config.yaml
experts_per_token: 1
d_shared_expert: 0
moe_layers: [2, 3, 4, 5, 6, 7]
balance_bias: true
scale_expert_input: true
norm: "rmsnorm"
beta2: 0.99
batch_tokens: [65536, 131072, 196608]
max_seq_len: 1024
dataset: "wikipedia_en"
Below are experts of layer 2 (counted from 0) of a mixture-of-experts language model. Rows are named router (the router's row for the expert), gate (a neuron's input weights, with its number), up (a neuron's input weights, with its number) and show model dimensions 0-111. Each number is 50 + 10 x the weight over its row's rms, rounded and kept within 0 to 99.
Before each expert's rows: "gets" lists some tokens that make up at least twice as much of what it gets as of all text. This comes from a sample of Wikipedia text that the model never trained on. Tokens count by the router's weight.

# expert 14
gets: ".", ".\n\n", ".\n", ")", " (", ")."
router:38 37 57 52 43 42 44 56 50 34 27 59 51 58 62 46 58 28 37 51 52 43 46 55 51 64 38 37 53 57 54 77 46 46 46 52 64 50 46 42 52 64 44 48 49 52 65 61 64 62 41 49 51 54 55 61 57 43 39 57 38 59 39 42 54 54 44 36 42 49 64 58 46 53 74 61 49 43 65 34 45 49 54 71 49 58 50 40 24 59 42 62 41 66 61 61 52 56 48 40 52 50 62 63 63 57 47 52 34 47 42 33
gate3:42 44 66 50 46 47 50 63 36 55 36 47 51 66 59 58 53 43 49 44 42 65 42 33 36 64 35 55 43 43 48 65 55 42 44 35 54 48 59 36 63 73 44 69 53 40 44 52 35 65 54 47 47 58 49 52 73 53 67 52 45 48 49 57 72 61 56 51 33 55 47 38 69 47 48 57 48 55 40 51 46 59 41 61 63 43 53 47 51 48 55 46 64 59 49 34 58 33 42 37 70 71 60 50 45 36 45 37 62 48 46 59
up3:46 51 32 44 50 43 51 43 57 49 57 59 55 57 49 46 57 59 57 47 55 51 46 61 48 30 51 36 57 58 52 42 48 55 39 54 45 52 53 59 33 49 55 35 58 40 49 48 59 42 53 69 60 44 50 52 23 50 48 64 38 44 53 35 61 45 57 48 46 47 52 60 33 48 54 51 64 35 54 51 39 40 62 40 71 69 45 44 46 43 43 45 42 61 56 78 32 55 41 58 44 32 63 40 50 79 51 57 47 48 50 51

# expert 13
gets: "-", " |", "\n", " -", " time", ":"
router:44 60 50 38 56 68 36 43 38 22 58 48 47 64 58 60 60 44 65 33 44 40 60 54 49 47 61 68 44 61 52 56 61 56 45 43 55 38 40 65 54 52 43 48 56 50 48 22 56 63 58 32 35 34 41 61 65 56 51 56 46 67 54 48 46 48 40 35 57 47 54 66 43 52 54 48 54 44 50 53 66 56 45 65 41 34 47 62 57 36 42 24 30 60 42 49 55 43 62 47 65 66 57 38 51 56 45 41 24 72 43 29
gate3:46 43 52 45 33 62 65 61 44 55 59 53 52 48 41 66 32 54 64 45 55 42 58 77 57 39 57 32 30 65 39 33 56 61 26 55 60 47 41 46 50 68 62 61 50 67 52 51 53 49 68 53 48 43 65 46 42 47 67 55 54 51 44 53 54 45 47 60 56 64 62 35 44 58 43 33 56 17 36 45 32 58 54 51 46 52 43 52 30 48 51 60 48 34 38 44 53 44 44 53 57 39 63 80 63 62 55 43 55 62 37 51
up3:41 70 49 40 53 37 44 42 39 58 32 57 32 67 61 52 58 65 33 44 56 45 70 40 33 56 45 27 54 39 44 41 34 54 50 48 57 60 47 63 55 44 44 53 58 52 40 51 54 43 50 57 56 65 60 36 57 52 26 63 49 45 50 45 45 35 33 39 62 58 36 51 63 48 39 55 53 60 56 51 39 43 36 40 54 53 60 61 49 60 38 35 50 54 67 49 58 55 48 37 52 59 39 25 47 66 53 74 37 53 49 44

# expert 9
gets: " |", "6", ":", "\n", "–", "5"
router:63 37 54 55 48 43 49 49 52 46 64 63 48 59 33 51 58 42 45 40 56 62 47 45 50 45 58 55 51 49 34 69 55 59 51 40 64 51 36 43 63 52 60 45 52 56 33 60 46 48 56 41 37 52 61 55 38 32 55 50 61 66 43 79 53 53 55 48 45 52 54 66 52 53 52 52 44 48 51 51 46 56 41 47 66 42 37 47 33 49 61 51 62 44 27 30 47 47 51 50 45 53 50 57 34 58 55 50 47 51 70 45
gate3:47 46 64 66 45 75 40 55 64 59 60 44 53 43 26 58 57 56 46 61 58 44 43 70 29 52 38 52 33 47 57 38 46 56 47 48 39 55 72 46 44 43 54 59 62 43 55 56 78 41 55 69 75 52 57 54 72 47 66 48 43 50 57 41 74 45 38 42 45 41 38 41 52 37 41 35 41 62 54 40 51 50 40 65 44 32 46 42 41 64 53 30 64 57 47 44 54 50 60 57 41 52 44 57 45 42 70 59 39 47 53 47
up3:46 43 37 54 49 66 48 38 59 45 52 49 55 46 66 42 58 60 68 62 58 48 57 46 34 46 50 32 61 52 54 69 30 57 53 68 50 41 43 42 71 39 55 55 58 48 38 53 40 56 71 46 42 46 51 52 20 37 48 58 43 53 39 26 48 49 47 49 63 70 52 59 42 47 52 65 66 34 51 54 53 45 63 49 54 56 49 43 51 48 46 62 42 53 48 50 41 45 45 56 62 44 57 35 53 45 42 69 36 60 57 47

# expert 10
gets: " ", " B", " K", " C", " J", " A"
router:53 35 61 55 56 52 57 39 27 52 59 59 45 42 49 60 52 46 66 45 60 39 39 52 67 58 42 36 55 59 49 58 44 40 29 49 54 46 40 55 45 73 36 56 49 46 47 35 42 41 73 56 50 41 74 55 39 43 62 61 48 54 45 50 45 46 36 38 37 36 45 68 36 65 52 53 72 48 59 40 39 46 55 71 61 46 49 47 31 57 48 56 69 62 39 56 42 45 58 51 51 60 58 40 42 75 49 37 45 64 25 42
gate3:68 20 46 41 37 52 41 53 56 43 43 51 43 52 53 57 50 48 51 69 47 39 40 48 53 59 51 45 39 54 53 54 48 47 70 36 23 50 51 37 65 49 47 54 46 46 64 40 56 40 43 54 64 44 72 63 53 37 49 62 44 62 66 64 66 66 61 47 48 50 59 65 42 44 40 45 53 68 44 35 25 64 65 45 47 41 50 52 57 53 40 51 47 56 54 58 60 41 35 60 52 43 41 60 57 67 63 46 31 54 46 45
up3:61 48 55 52 45 51 68 61 44 45 58 60 47 59 36 61 57 39 46 83 44 46 52 45 60 42 46 37 45 57 46 66 68 50 50 32 68 61 49 47 78 44 59 51 47 51 50 45 45 42 12 60 65 38 52 43 51 49 54 59 41 47 52 56 35 51 39 56 44 54 41 46 50 54 60 62 60 56 59 32 32 47 52 58 53 55 48 55 41 48 43 41 30 46 38 49 62 50 54 55 58 47 48 54 29 62 43 65 66 52 36 54